config.toml
num_hidden_layers = 12
normalize_top_k = false
routed_scale = 1.0
balance_bias = true
norm_eps = 1e-07
optimizer = "muon_variant"
max_seq_len = 1536
train_tokens = 325600000
dataset = "wikipedia_en"
Below are experts of layer 2 (counted from 0) of a mixture-of-experts language model. Rows are named router (the router's row for the expert) and show model dimensions 0-191. Each number is 500 + 50 x the weight over its row's rms, rounded and kept within 0 to 999. Numbers have three digits each.
After each expert's rows: a language model's description of what the expert responds to. This comes from a sample of Wikipedia text that the model never trained on.

# expert 0
router:466476532522490354433524497545480447460507560533401446427466571558538519556455536506603568475532483554519473510621444546476521483432424438463451499516529584453390483509463519507556516505587553473423495438419499424479563488504538534490544658482563444509576490515445562509548547528478473472466460469444447383453442497552468528492478477537552551500533528414515516441521527521482569501480542446530530482409480512484525456515506474534504489470574625450533540493472480454553516537579589418496496412551514496461488582543499566558592578521517348489494435452526541529493486559525506504
What it handles: Common abstract nouns. Everyday whole-word nouns in running prose, often after to, in or of, such as work, support, order, profession.

# expert 3
router:482561529398561488571467469448485404515476461438541584467535605594455492437542505507551469577456410547476529521532496500545547479522447456559491410531593437467505441486472548388507585555512588492505488541542534488592514481476437586416486492575472572449501513548428447578487636445414505538513454543416480506452483418588441454532562452467494562583533451514568408458374394448492480500451490471475475579461518512445551537524508505477497420463452477492535503557454473503456485508507570507494564451473416494492521530451493572595469584499493505483566542505496563513498524534481497547
What it handles: Infobox fields and coordinates. Line-start field labels in infobox lists such as "- Country:", "- Genus", coordinate pieces like °N and °W, and "See also" headings.

# expert 9
router:491537442409532555588552454545531482537509606465504494503529509438548436470527505542490586547570528513529491542554509470608534430431504492408460461505450562554432550477447561497526567477429572581411497546550472489508569519474504532504474476504592542506547460502491478562536571483518504343437531452553497466425492570527514464576538454550460489486491589534529524511436487510381527469482607487557462467467517486505507495430563504560491405561562572500448534419502453596545480569545481462492455579449530569440522469501602379511555412548496464466615489493552540449484482538478458449
What it handles: Word-final suffixes. Closing suffix pieces of words such as -al, -ical, -ation, -ized, -ing, -ent, as in liberal, universal, shortlisted.

# expert 6
router:543556441417590540390555507481515604483506471559446507567495481508517498514579558565490521444521503450465475519524467570529484431436521542492557497422539473470591492545434569464502618570498453505498456426565529503527475501586581375471432503537503648413524549489493477516527541506506500499484556469461483524493550509470443547473535490578459521530464495494487574634487547488511443520571566579418545544632498518468505501542540443497497490478468516472479551494458510522492533567500453554513558417506546538499496530547514513596540503637508428459440565538529483496528485626409390444
What it handles: First names and name pieces. Common given names and city names like John, George, Louis, plus mid-word pieces of proper names in tables and lists.

# expert 7
router:465547507524422396457451520477539437477515454497470493498440484578535454548523540506548524503574478475522494516502536542485459504475455543475494525430491471440547491545520588449453469443538400520576566500407474523543435557532624435520469515483477436518503414530534492532549526429437464428480530454356472474566500585484563491542567414510517505520584572551497448546506552562489562499625489492389543500524413601499522481452502469480480438535469480427459502578550493454383425469408482474482449473532568513525420553483481447547378452449529549520470571399530578450453521448490463553
What it handles: Pronouns and odd fragments. Subject pronouns and auxiliaries such as it was, he was, they, could, plus stray single-letter word pieces and zeros in table cells.

# expert 10
router:495552448582458518452484588507534504510522490524500491445541511476583516546532563433495471447565528451528673451502517573468479451580451463494465529354639512425524549511512537517577525564535501555410499535502395570520530501540438458545544568621548520525479532468452520534501461455528520520487480514410354521486518543529609386478497590509521487525472562511519446554471425484446538390494434550480488480496519517478552502459454506459517531473524530455554510542440519564413537572417539461448465543493512488562456558559511419536512542599491504537534530557481472475483474616535509507
What it handles: Sentence-ending punctuation. Full stops ending sentences or after numbers, table pipes ending cells, closing parentheses and quotes, and == heading markers.

# expert 4
router:515493512552392452527497550506445534542520463591452553574546515437553541501610464584603519488514407517467491477522425493479466517487535555568442561520474451506534548483497499554453436480464529435508487454565440545561461542495544515537484471571430504449603477526487530468503552604500482472466544555537524576382532528534517541568394558513610430392519450469510453468419467529499467492460453512576541551470504506464496406516467415482573528568559484520435490468489507551452411599501496420485432417452459486533517495527499501443375508476504436582484534589592487485564579425502526438
What it handles: Title and award words. Capitalized words inside titles of songs, films, awards and organizations, such as Song, Cup, Board, New, plus released and film.

# expert 11
router:483466508520611492588500447550539492501535514450500458505443530603618519512587561487460530494570443557440469566515538478487561451438503437509435488546425424515534437451486472430575498532425566472481487480548504438441530539482485512490570544563392654457536558537511497492526421528509482461583572453440452563482575492527547423555480556507511407490542555441467570474481477531460566557565519554512465419457547531451476465401485520539549483393518535505460542515547480493567593482506561625535490618431482515453500565493439464476548462424544508551486500455483474530463580528474512421
What it handles: Lowercase word-initial pieces. First lowercase piece of a word after the or a, or after a hyphen, such as c-afés, an-omaly, nine-st-orey, five-l-ight.

# expert 1
router:491484558537491526541580476496483554439469442529424516516623579524482473479469520572508477523412530463462518495517494490561548411561442525581511524505463522561481379499502491567514470449451491485590522505533506528500442615451436541437579503562567512485431468545405475485484548557422447507476566483557466543358457426474514481461515534445460496511468462477508445496567488433504458472443358535539444455628535464521526424463515417483417526521460509548456432573415469496483597543478502513576466444466478556507432454488576567549434469546577539515532571541529454453575532537435421478
What it handles: Capital starts after separators. Capital-letter pieces opening a name right after a table pipe, comma or parenthesis, as in "| K", "(N", ", S".

# expert 5
router:520568488472524528553590522507484640535588518490507528448535474490541476439432543440459425495433496528395583488470555522650525442424452506542497423532426531511430495522473490546490526563512520542522485526442415455572485513471501519484610495500503502493532462463526540500612472531475476555496503454574425415528511553470495380586543572576445527457467577508429556485545464528545499485541500440631496472548483453527475522499498477461521440397539502521467504526451498462579591480510493487513544512545487577522509610502536541485527483553569516473529448454634505360526494620522492479
What it handles: Conjunctions and prepositions. Commas, and, but, while, and prepositions with the, such as by, with, to the, joining clauses and list items in prose.

# expert 8
router:474530487411455470432456470547455413432432523472472519489467474558550520525485462563476520428440470533488453571560527582519493480515541523551448553488428418462576480584501470482553502613442478503502550471481460468544428509493505486443518584535571485350507514496512450539465468530435526564520489432476499558556550483458588503535482526448460447481497523590481509529513520545449430477467450573498585559497454594385555433429592476432463470530553444620535500478472498436487471517468465472461577485694598489523474499520506514582451486573457447505381406489491522488495500478547492524
What it handles: Surname-internal pieces. Word pieces just after a capital initial inside proper names, such as L-augh-lin, L-ey-land, N-ative, D-arl-ington.

# expert 2
router:455548498511454471586549603452507471467510576460579456466473474481615502520602458559496473504530434480586530546536479511464476510451433450426502479515488560566526531481442519601538483557480466565502431415397513477477506514497565560584503605554485502510497546585533541527587462527520503511526498451519491536512448607605549474591524608549589489466405508504456456440491483610530563379464572474441469530518471493518538486559553455487504521416522397517454579479454474569546498532440574545499516543465561472462472523517538426478538408521402434514423569460519510507440523460442488515
What it handles: Year digits and paragraph breaks. First digit of years after in or on, e.g. in 1966, plus paragraph breaks and spaced prepositions in tables and lists.